Weights of a small mixture-of-experts language model, trained from scratch on English Wikipedia: width 96, 64 experts in each of 5 layers.
Below are experts of layer 5 (counted from 0) of a mixture-of-experts language model. Rows are named router (the router's row for the expert), gate (a neuron's input weights, with its number), up (a neuron's input weights, with its number), down (a neuron's output weights, with its number) and show model dimensions 0-95. Each number is 128 + 24 x the weight over its row's rms, rounded and kept within 0 to 255. Numbers have three digits each.
After each expert's rows: "comes after" lists some tokens at least twice as common just before its tokens as in all text; "comes before" lists some tokens at least twice as common just after its tokens as in all text. This comes from a sample of Wikipedia text that the model never trained on. Tokens count by the router's weight.

# expert 51
router:138124104086143160172128100131122155123140115105123098130101179083132126151113149128111108136126114142136086119132129142108088127118205153136132134119145123130115095134142080146141146139081145097117149124168157109139096142121109129107189145128139095176159125124117131106124158087166118118
gate5:161118112128110156140161109140093106100125135131115139144131167131145130176147136173129163133105119124126127187145094134083144097135138114180147108062167112153089137131116177116117111175079099166124113137117106157120130137109128118127101167118142103114128152137123155119115104103118117115
up5:085156111151173109129092141140125132149111165113095159140114098125144112114174136111136144143153159127101119128097178142125116133141141098105104140162102146116150145082129070113123141127148156146091118136126089111141194123140115107158124129134087102125127112126204120126135128151124119108
down5:145149087133143142125130140130106152152139153168162107141128130140137071098113149135119149082154144143136132115154120109092128108128074145115134124135122120135165154110127121141152150077169098095114100114120111123100192084132156115133098126179134129088085165118084133149122115150128122138
gate6:100136140123124129139131110096156135098112134155123133141162106119055131149110140153114077120124143158169123114123088135172125108059129124178136086087114139166107147130149127166127099119102127124136124108126149163143145128118142102117115133115138134140107159131138117173192105147110128160
up6:177107132134118136110114126110124122135114096137130141098138129163103123124095126127114170125145147148128122145064127161143137129104105161081092128181146152114186139096160114125081129133137136099135124165130133163128130117114144174103143081104114158111151079142089087145104104137117136123
down6:093138092131110097138129113108109158118156123131127095167150133125127115116129112131086080130096109129132100165162110109162156085160119097156140126123149169141112147149153112142126124101188120126111109147127127141097174136115138110102064144081148129135132182133168122135151127127109129168
gate7:145142126124097146139120125121130167095146133119131115080141147133141153157160098154125129072138173166093128137138103113139097124131145078089169085109110129134119152166151127117133101103124104110118115140118136087128118119147131123100118091155154200131121082145116126141174135145101165120
up7:144122099135128088141125169139066123154119108151126118070095117134171116117128084114144124123131099136124153095139143161146165124174113155130088145128080108133117149122161121113093155111139162153144153138140114108119102099078149175105150116095120134142163176114146117142139109113130133134
down7:152154126182111118133112092117140168136159130136170102135118134107086109129133133136161067121112153137120101102104138139105134127118083092116116152144098151113150172138125134166111107175133127149159138099158104137139141137126097114099150118164122169079135156141115118168140128093132148082
comes after: "(", ",", "–", "| ", ", ", "in "
comes before: "0", "5", "4", "3", "2", "8"

# expert 34
router:157146146075129098088114113091114137114124156126122109088086111138128107120127145150163114171125138099131130102139134110147125098148126075132133145168179186115126138189146143120114123150121113161105132114130164153081143160117130174100121141119129156151145121102132099111109140135110136089
gate8:094144127146148164149140150149129126131099142114138139148154117141161148138119116132075099108143112127131139156100104137050146144091177148101078085121104128138141144093100144088124122115105125131146137125140162108171163149140164120139136116122168160060121140111112136136140120155124104122
up8:123144153145106125113170123129137177108143138104139085100113096200120110153082132154106097126108109106120172152099113125112190102115104134150131116158140135126134139125123107168109093123093140152135157118115119088138110141146162138127151100150138167114102147100110154145133119126126180104
down8:130132106217106139193163133105118126148124118122171101136101124138116117097137118172107135120129134075131146172123136095105132092123131112139115091148155139118119116112132169125121110124106162133145130136128126151153120148118128117152112096118153133130138115110121085109172140099096095192
gate9:138176146122153133117140153119129116120163150111145073138124148152097148129121097150115174115089100127146122171124133125093131115141097168113148132099103134122149185156125153140092123189100087140154119128132139120099089124128144141119119116135111145089143158137089185106099120123117132165
up9:137157100132117129137115065123119123123123111134157123124129115130140124124152160150134142139154124136110172084143088122147108155116140104090121106127129150171092125159117101078176132089141124111156083161141130131160138106115110097136104179099119131151117097104141077158129161112171096112
down9:154123110153142163159147133153115116188118121104129143149158151152114121095154115151116140082134120116184151142102116148103129117133142156106086046129106131160146115072136155093121164119133128144153151121132120102150098153090132129155121136143135090093150109123104114104112139128124098141
gate10:093145087156093119140156149114124182156130151085140133113145137110147143157103144120128142117113138119107103112090107145099111108147132147162153135121120119141123094124142140115131135100105105130146164141129090128087161167129088148077124164141178120083074155124140118133142090146123120178
up10:132092083133095134124116115096130153163096156173119109134134127112171167110110079169131125121150128107119122115133117149154125174120176097150114099147153147099119150138122147116122131163118111148156133155118149111156147142107087130112125163091117136099160131133105095186131132146087081119
down10:141143140137118122115125125115111100149161154148148140142113110135139108111144105143126141133066140113127136054083147117147174127112114074125158124173138145146124102184117143144130146112114106167105138149140155138085157127119079117139151127161149121098109151150150077128145120143150120083
comes after: " ", ". ", "\n", "\n\n", "es ", "ed "
comes before: "the ", "\n", "201", "200", "199", "198"

# expert 38
router:113121138166154142136136121071192118075144158114143145149172118152141103161110154111132147154119094132124119162143140142121122076131153128121126094151131157161126093114134108190172077117121111153150115137113159106119142134134140112132108111105164111132079118119138132125099147167131120143
gate2:165078115123147123129122129150112120147092134104167165126091135109090162125126108160157125128115121136124110119160139183086135176131103113154112128157129143096112148144128089115118118119130122158130139130133179140128066131118134116109115090135160135116156052115124131105123118145105182136
up2:114121109132150116137139127156154090100094109122127165196098116122105155078084138142130079140070129144136089142180144128113149145092115109164115122143146125143142082109118142102148144149120107136113117146158176104134124144125138143131113100153106096102094125156136119089110113115147152120
down2:101094146147113134116149108115121171090147138118135150128110117144137116126095108097155104134132122102103115150121138131121123176133156106128132111152161111139146118095125119144236164101113105128155109167109142134143150101116120084127122098167173111171145134130115158111121107151134099101
gate3:130125109140125153120133161153080125141103150119116085122086125165151155089156108125163120113116142118126109138159132098117111149115118175170127106138106110160087151115134135112114164120155107118097109127116073131111120118159156129116091076128107119148140171090155140143188115140121145088
up3:179143141118117132117098089129145154131141096152149141118137127106131139100121106112125189164162142127106160143134123142176088152121114114137131164152139130126128076094100122106100122127154148116075132144152132096077093076123107111119189144120112134130151103129142104117082127127131106133
down3:148118134092156142092065136102074142132137184142143076106126114095122166128179148156135124101173083117184141120135124094115095102131122137124119125145124115115145149103124118132094147141140085154157120121117120110131151118155123134125107089099129137154146172117142124146165153110120140137
gate4:129097139105155138127124183112119074143141137095139129109098138106135135149139151115126178118110149103173146111117122152117117142143136094092117107126094137147103141118118142154138147089137141171159147112115084137157109119102132116165096156128150119134109184162138152166143111149114066169
up4:157171141145121105125125151169114158134089084129118112149137143146142130114123111119139117132106138090098109096160108155115154172148080124152125096125081104163143150125097113111100129118121137172138106124111116128085102074110150092097080092111114142125124141089156132155139099144092120130
down4:126126143111131165101143143157089104122121149094058130130118135140149068128165123151089150129110176157104115162124164146122143151146112099144166088145078115111089135097083153100163155132158126115092145094096098130123142154115121127127120162122114136140130145145126127124155105149135134138
comes after: "201", "200", "202", "–", "199", "United "
comes before: "| ", "(", "and ", "in ", "|", "– "

# expert 15
router:096132126096173117136176143167129100133114145168150090159112137170110108152102145158165086149133109124103120159165143169143128143111110154138113098097136109126153132112122110143137158132119123130080100128151105139107147094097125148122128134121084095182119113160098082114118155140106133152
gate4:139134146112128058128120133127117164123163128162139117129156155141104164135153075121118118081157106113119122147146132161108125132108154173156118108109134133182145152089157104144105100138161127135145122148081073128140136115126156150105079094139112114150140130138104169146127138157098137109
up4:140102108182162115130140110143129117133083115116157132158120093154136124118099168135156122136140152090091133098114137130127112146168119085146130120145135167076136125099084136087152134142128151115174088119116159139124103117110133120140151142135182129105080109151139124121136131090161085164
down4:104165159125130145133109145158093100147125130143090146132152133061123120108175160103152100114132141115148078113140131114131098149122125151109117114110129119139125130090147116137134135085109122083136139128146135154165118153134168099140132120065095161093124134151186150149154084142143116147
gate5:118151109170163113145101092109146151094178113172107117147106104106134152115135121122150126141132110117105120124101159182136105101097130171087106111116111106105081174159160130127120116126092125101142136158100120171114092092117145136135130119130078149145102132145141173126125102112123142153
up5:155145083131135134129102129105132133114115138136104130120131071149134152103121120129150116143137108133100138088096159142132085099117091142088106140132110134119075180103163145121130132090127128133141162142130128106148137118115082138156142110157073110157120152150115149165125129126079150199
down5:108108077118136137122155118102104131120165136136136137083075136136147067167114143151133073141140117110122115149124148179112080137099176121109135176165100118153100137179124115130106142134096165107099121110092161137130120148143118150108130112161148126139153136141133139151100113117123140134
gate6:087168142185090070118129105114115126150126112112143128129120177160119130129102150146064149108170116120096160090143159122120136136112091115099112096148159137111115136113127107159135127127168150127115169106118121159144101143159125152125115131144116113171142115105147149126179141147153111108
up6:162107121109132158126144138110108181154104126141130157091144139118108123123116119114138129104099110125130093143107066132143136136121146129162114149111074150143142113123147170081112155184098124090148149145138148130093143159122161112137101119144159105093127186117166111080133130162123121133
down6:140143137100112127159114134135153155098131140131121158100130134122117140153145167099106109128120105189163121166118094101127155123148116126126147156129102148102117118097161186144094147120109108128093119151092168051104138142132131095112126101132116100078140113143120133149130135148122154182
comes after: "|", ")", ".", "a", ";", "ia"
comes before: "- ", "| ", "  ", "d ", "als", "als "

# expert 14
router:098111112118106137137137117112154095157117134152150112127156123160119094113096116086129154114090135127138125147143105103106082143105165151131092134159140105118132111121109118155193156186123153097127150107175123113096114133120146160099140103092171143122079133107111110098081132145139139126
gate9:165147129130088135143114099075113151131139139127130134166155140043176123121122096122121140082133129107101157113079108125126109143115105119150126113132111174129106083140124151100133145112160110114137104124157076109130088124138126105113154095116154143096157095133121158138127159124141110148
up9:109125142120163139130070164122091147177122115097143087107126160118088144104108131136141140145144105165140125137123104146134142150162154146108081142149088104135139117135139110194132124143089122155083165118147090155139108163107135108121127127104121097121130166130129132120139119138069098150
down9:136118113146148113093140149146140099116108129148143166095120112125046105151135135151129087129104176142138100097137121134174158145147099128114167117108111170141099131153113106135149117145094132111082138122128157174141142129118143124141111145145096110108138165152158146119128092170104118079
gate10:113174105170104112126146150123107154121111134108095155139110116134144133150133141117137112171124089110156096146105145137143154085173072121106105120125114174139134130080117116118120074105106103150149121184131168089112089146110125106156130141141124108130143146156154135140161152109150095127
up10:118092120074115135166106140128147108188138136106134088105082139157131129095105149114130115143129141118167147107146109118130110141150124187111102177148141139115107153138108109131158137158139154158120141147159143112089101129087135145099149127095140148111134098117132098095085143095102103163
down10:148158103138148108095112133151125149167115127142150181113117129133061125127150132129149097130142159130136099116174117123130154113188102110117112147103116172157068111106121089140167122159112148135084135154125165118126112142112162139131101156134117093121123131134124099148136116134116086084
gate11:130140092132083109068133152117107150126107127147150146116140152142125129130134104121170146190099103092125158131117112106139121121150147129119110143146077105090122125106145106151137084101153129124118133126102066112118123139106122106176081152129156161097167143107160138155136131162097124114
up11:090106139136147123171094149122156132117102142136155126107165148148097133119123141138079093164106191112148142122183135148092154134110110125103147105121189079133148106122134145137119119165149158110146108139153145104135144117127135142094164120132107126144096135154094148097132115098156089138
down11:090155138135116130115122112119112110153099131135164135106147116122188123110163139107114132100147142140188133180127128115115153117123096087147116154135090185164140140158114128084145103149135155113115140135095140122143121120158101101120162134149088118157103106135132080175102113100099141119
comes after: "1", "2", "3", "0", "4", "6"
comes before: "\n\n", "0", "9", "6", "8", "000 "

# expert 23
router:146120134137132166123138124119149099108102130098132153104144115180114161119113116147143147101117078124110170191141120113151157099161176177119094111097157131095097124100123143131107123124155096103142171104101144150112164125136156144129117158099104108128128128086092123111126096150127156142
gate6:130145153169106141181119126165141119110177123134124164177111128132142136132138104102121095147101150158159117111090142129138099145174131158136135118120149107103125144153130128081114107170096147115139097130099112118096046096146140130145111152104118123124139151141077170138113122120144136134
up6:115122181115128129075115099108116133122101124160104122156134141093132109137125134089100102152090138166143119081124109148153114119138105125166164142133150127125163078168107175152144114095176118134110121120127116127129098155107156077152162152162159134088130111131123131100129127139163101122
down6:099147129158130129134146111101169139134149124070108109146116127179139145144138098115099153123149149104090165139132125125111166147131147099095132106135098104176114115178130127124125142132132100107101147181108125109123160120126165161151122144172067111077086103163135118131118133133136136114
gate7:130120155111156107073109146102163101139107137101133104134149120116133105120142107121130170112100155092170160090093170105127167122123136136132118116132144145088142134130106141134109093165140119175119149089179124090136138165140094113124122140126137153104088129089159126174150133088104125151
up7:178130128148148090161116141144134149107093110147114086126140146124140140138145087152109152126125176137114118137124107156130137124104176140102113122106126082145117165100119117140131152159130133101132132081103159066145102110056109144093109120123158172137155156161110123159125133119128124109
down7:112139185113102096123161160075142132098097087100107124149120162105172133141164109132123174131110113134129110133164142152132157169143111111111135136134083126107136107181115144096160140098093120085087118165122131103137124115147120120146156130150135149119118111123159108162158121109118156099
gate8:131173138137112061132134139156122147122122105153146093119141147138086129125158156134141106077148144127176131152113146132054152121138149133135118109115106113209151166123134111154126090132161116126095132126110125113162146134102111144068131120123137148151122119088112116152117129122118146126
up8:140163117127075087098098117139127186143119125121121095098130140138073137141152131172129122106104140121184116143123160122097135130112129124131129121123151164165131153104113104156111116132150144108123125115101111113136167089113109183089113077104109102163130096122122125155113115158129166150
down8:136113132151146124122113104124162164096148129088133087135100103215146145158108163128150179103153102087112139148135137113124073131123122117127101141115100129138154126130136108115128133152146147137140118158120111159145124148109153148116116147126111100062145104106157135148106095121088167110
comes after: ".", "|", ")", ").", "\".", ".\""
comes before: "==", "== ", "= ", "===", "The ", "In "

# expert 11
router:121125119170083083172148118120149127101155136101118126126120085121127116154087133124147134092110092164109087136171105124149171132145143156127130139166129126147119098088130138191124116121103139110085148107102105141153108129168125142174122127124103114116123152093145093121124104120122171158
gate7:087174123108144109119126126114148123169108131115118115156166172090125118123141131154103107099127129134127114095150112113110139136100146149157215117135125083111138140169122167126132123159142171145132102136123158140123150140168093109131092099136145074118095122097097134162127096120132135145
up7:113155115108158138136143135117118145161133140151099152101144101107163120148134161105128142150135133118169107161093111176141133117114159126178111089142122126101114108129114057126114158076123123130105130102106128147105127131148094122112164193134160152130085148159122140114076133098130144121
down7:093141110153131113103136133170131180153123147166082083103158091107123144121176169130094140101091136087133130182131115127144135150110125162085118108148123162097141106123093114147094153137105129142126142154111149093101145147146126102122147129082127149144159145106150109149118126131105143154
gate8:148143086124136120156147130123146126104118138151141115147197095120116101094147088096113132091138141116156142150140108144083114139183157180115123131126063110116116104120114128132120099116122094123099108115094101140138092159114154113105150150115156127142154158105172168126110139123145105149
up8:182129143111128112133128149111111089126098065104140116128162134125112123133128178133116140105148123136214131120121127140097127138193132144129092145122110101126146109133121118124142173101144101115133110084148119166075129139137145152119148129128152134179124129124160122157104094135166136140
down8:167128169167137101103161140119149113138109102146140136162094123137143114134076127101085165157102128102119137097155110177121154169092109139146110123164096123121113135121109113142133141113111101148064105114151140132125139120146089154104129151123162143125097186124130139123106181123110122117
gate9:093102094163109111156114104120136151135151168101136156107157135127143149099135150106139085112123118132124119142121155139105120200148124115122104112118154161106181111136141150134121186146118143188101141085090099131110149134125125143144093146145121121088121121108099153105115144077147135143
up9:195137146108131155103133140153117113136110120168148137155062140132069118152152104140142175142145177170137091103140128098150101106094135133117134161140096115155133113080104127128131087140115163108121123129149140149117091094089150139120113140128146170134138125134142111136099140138110120105
down9:176182151105111122137106101143091097143145128128118101115178129127136162124152103151123109129079091133147118123147110106145062109164135138127114100123113127133144135111117153114144117114161167103162127127135122096195135126146114162115130110141116109159152126100139173116109145088129086154
comes after: ". ", ", ", "\n", "The ", "that ", "where "
comes before: "was ", "is ", "had ", "were ", "has ", "are "

# expert 43
router:156093161137120149167087140109098158133149123088159162174125137076145103141118121103084104150175097132147163091100084145143150089135145104115130128144123146117140146119135120125134095137118134086142089154136172163110138139163139125122127107131146159120171137137138155121117158107120110092
gate5:076098115083132079134112124136092149132125158101122161108118121099140128164098127139101115093115142169119121104099132148121140094100111145142140111103175143142118145136152122122130133139153123126143123095149110167120150122117129089175154133165098172080138138136107143180125128174134161168
up5:121125147132120099140120101147085142119112143130094131082113132124131128191085105109117130105159101172115095130064146186136149110133106117123151127169152149120079137132150124123139091126135111135127127096117117134153106126137109130128180158135109124099139174189118140155143092142131123152
down5:108115106134126108147183116133117136134136073148168129138114124134149136163107111123137123069147089140105107098124133104097114121154137125130164137086125149137114136089128122119101158142170139149098078129182085099143180121090120109146142160148146139158131127180119125137083126129138149132
gate6:114079156140122146111143101141148140077151138162096110141136155120155127103113118133121120141123105172119127106117134160117126153137135139105161117091077104188123117142095134124159160107148094128121146134119069115131107144115159146142143135108118164074135165111119088121140123107064136150
up6:118184135174139116124153087151075131119118122111144126118171108128108172135130121112146161076115136084115119130160144107144140134134138115151138148073155129118098133116144133101118110133121144161101110121128181162115136099140068120120116154099131113179098081140146134142126128162148145115
down6:110160159151134154166112094137136116087100115146163138125152146120089112127144111104184145139135122139155107146119123095149150116104108119120144128143116173116132157138142136129089134112103153139110130107100164161112127062102092130058114098111132089142114109122114141198131124137128123130
gate7:133111149150127111138102153169118105073130099195124118105115135158125147092119076163112159125104142151135142123120118111173130113114112133157087098139128123179175089089161155148136140112115148098141170126130130110119110130120127121130085124158155127194153137140123143107145115119138122117
up7:132109131093130138159120153116129098132126084117121112082122114123157110122147129166106163100108121114135143129141085090158103142144088096139156101149124103129174134152133139127164137064160147113163125138081126139108146121101094098109061088155124123130128122154142157093091130131120118128
down7:126118097145138131074127103133163107160132140127126122093142156108133176132156125154110111124104089174122176078129136116120117111085187182135103145132075123141128094144134123112146160176111139113128100102117157119166114133163108099110123133155125125119152124123073151127133135118137131141
comes after: "201", "199", "198", "200", "197", "196"
comes before: "–", ", ", ")", ") ", "), ", ". "

# expert 47
router:148071158105143153157148130153132147156092149135130121091113166127137074149129123178103115152110086083155138125164105122126130102140140137134117141159157121105148094115104130112101143165087087105162126130178155145121111118102154143106124117133147134109140126093070137147126125134123148096
gate12:113141141124115120152135089119100130120195112158131206134168106101152091144110128137136130124120148083151158084155133136127124111093105157159136127107108143143136093125096105143123170120132101127152105131127140148132151145104125156125157107146120162148113180148110121170167137150099146096
up12:104158177129123155123069114155093090145110177124110109122103154141066094147114155134112145116135122094131118113161118151162126146150128106141134130130138169138128139109146120117135135159147157133118120106124132113153170095142145152090146078157108132081128188115132111144110146133125171131
down12:149118122114125106129151118123114153147113133120108109141157132082103141089104127112113109110142155107090124136162100176169149107124112101102106129098136130165164120149135162127108112170153173124126141126106118146139168117087126111115135155107130121140125153164139079188188154087100109143
gate13:149135147134121090104093087156111130149134084146119155160165107110139180137084117132116144139166109102128161105129129170136145127128158100121129127063103154143155143151147145122128125125144119156122126126146158163158098138096087124117139117154130156185095145129116148120189109121107110142
up13:114111112089134122142099088137128112158098133121093121124142092101134138063098138112100112154184139140166147162102141158111148108118139149117109104114129141152143144094153144098143148098133163106133126145130166172093097158100157146153149124164170167105135138121105126149103124161114119154
down13:150092139113113145154121108126159147118131113126131140095114130157151096135076152071152139150187103110097174129124127089129126137098155180100146094101119151099149117119095146107089130153135139110178162121165145111110081149127106126161123117097134140145121132155109093138141142125145127113
gate14:108113132128124124141119190125138107117125108145047130125131085150146157173097134141130111099123121159120138127099153156119153176130137148110148163123150137124153162111153127165142075122135080135110112169106159095162154141141116100104137152145129129105168144132135163110134116152106161126
up14:121137118121112127115091102111111112141143098125149107129148159123068143112147139087170132113079164191148172148146153091134135150170128114147109137112142109173109107160154175119141159128115104117078127113134141141130155134132161166110088101124139122145149154123119139152162118116103133104
down14:156153100159112097156153134142146132098127170146153082147182091104124132166169133131096141110120095110120084167121135118145155111120159094128132122126099106120100111148120112080106138120144129161115151147171159144117116113164129113114162116106121108128094146183121109116166094143120122104
comes after: ": ", "| ", ",", "; ", ".", "("
comes before: ".", ",", "; ", "–", "\n", ") "

# expert 60
router:125167114113152132153156145140119088112150135100110091105159133154182148088127135120110108129125089088104123174121134123160123124110148162124129129163182172101161134124125117142106115095109098168133179133093130147167129131150140138093109120072116119115118148141095132134144132115161138095
gate12:128149135135151161155119162126132102105142135142121127102122156157099103103114129136149145126096157128104093138093110174142144107135111136122100148123094139116101159127165139144141109177140153112137129075115110138134153113096123151107112151116142114121132037144095113069137127150150095171
up12:129139103110074145141153135146143120122137104138103154097118097136125128153112107155111137108117101126175139100099119109107119130184106128162159113123131098154098107117160169144093134114129075105095123166103092119116128114145161094122115111166173153135146190128175132145121116142105139109
down12:129127125133099121135160140156136093095115106164123153158094114149111095064131121061141099166148131149103111126101143161128084156119132119126117163112118132163117124104133166159146132130155113090167149136098113143142088119109120081116123112166101129131160108167139160142159144152135130123
gate13:134123098123088119093098137162128146156134119140135120110146129140122127163155128057122161166183158157124104142144115172103104116124130159120119114142106114192108138118097095141099161128130083132132100146141117168141139132152122150092134123142137119120120146109161100153154121098164075131
up13:124140150137193142169151124159163151113126108153149143147109107128123132107117086137127111099120123150114132095149096086183166133133152139109142103096147090093125102153125135137144128110163159098133114119096135104142105103101124111175104120119143133127142153143145144058115163137113166101
down13:110155107128132164170189125137157149125171151142140113164176096142132123151115096138137127156130119117135125144131127118137144110119164119157139081082145104135101081140145129139128115141156141088100151141051092160148142115127158110114092121102105109115124138136124116074128128089130126133
gate14:131127100157081087104083147115101131118149130122146119130138121131145115172130165131127116119120130153173103120144082124131185140155105110134156134146118123154138133113109132107077142090108075121122083130109147092079125121154151188121142155158148160116141109125154139154133133129160150160
up14:190106098114069116120119120103151130098118123159152105168130136119145153181120170133114163126121124124128138131092135131128107148137175156131099146106136130140104107149120140173121158146148132093093147130144136152093113089121143106151123111121143116173091114118126126130075170137145122183
down14:112110154116109095139123119135139091131172128140141152131099079174098121118093149133152149095150135131096111118124139113145131112150056127109178152150151123129139111148150115123138158083133158135147128139152130142104104133152159134168086121135093121138135085135106125203104128095106139139
comes after: "the ", "a ", "World ", "s ", "first ", "his "
comes before: "of ", "in ", "and ", "for ", "with ", "was "

# expert 30
router:069146078141118133143120115147142118124132116152095141145073092141124155148106111178133133129165150084119169096120137147133112095103116117190108132127161139151142146146091115118112131136178114146100109167122143163141137096139145104141134112124165088118113115139123113105128175140098145110
gate2:120162150164182117119086151095119107158153121139161098135150160145150108102120144118157107133133156096110132130136103090143109123181126159089143100089104109147147116135109132140091120117143131135126138114086081124141166182141077121117133136153108138088155141091133104129135144101152107123
up2:126126117074148181129134098072164136117113131164167172166133162139155117095099106159146159124107123106148150125125149120140126120130130096127116130123090104136118140127139142151148162078103127100137175100128139083118119130138150120130127107142130185146133107075155147118120102115146158155
down2:141149123103094128156138147117110067104126133087120142128145099131130140090092135137142082151140108119143163157106123117111157148144121114114091120103107119109144130120112123176109151157129086169194099115131153145126159129144131161121113124141156156116120173118125162119119117148149151058
gate3:140135125116152130140135138119134133119149125200163128100133117169143070161112130139112122137115135106130141119128111155158119126109186126135113129135115103104124054154125167091151161100116159113108136111133128112139169117122153138158109117093160132155107116087139173131164167114106093152
up3:148119107069125121122130102114109152136119148179137101109120147187167130142108108104133127119157126095115139115098131172143131117136117111122104141157133140093111053161126147111134123085153150140112080150137131149135163141155144106141136141069159125115121077143144146124133170097130138132
down3:134142091110137128156172129112147132148086142138094125135112156136165137171120125099167155138138097133129125083105090117105119092154164102126112170112096127094153119126148120113142104113105150116114103121113147081120151138132160129142142192082119164129133102080155143107107153137135153165
gate4:141145148111156156112141124173125141190134115146153089158142138146102125114179096105125138142108125125155140129169136148104099118127161161122182104092115163162106124146102126117133166151118128134091075110140116146102130114151109103128129115139112106119166097125123122112069131081155148123
up4:148136131070114121151138144135112131158082142152112144102120121111107099141124113137117117140115141144131093130108103096144149164121171109107144120152121090135104105142095138133118107155096075149094137109148154100102105103163152107164108141177124162098153135146110111122194100143089136097
down4:163158109117111134119152111122150167118141111100096120141140154127100172159102072142154160163136158114170106147134138106096154125132110141074120099120083126132136125113150107094126145139120129091107155122167130088161131116094094134135136128105119115122161140145151161080109135180103146114
comes after: "| ", "re", "— ", "descri", "cre", "ai"
comes before: "| ", "|", "al ", "ing ", "al", "also"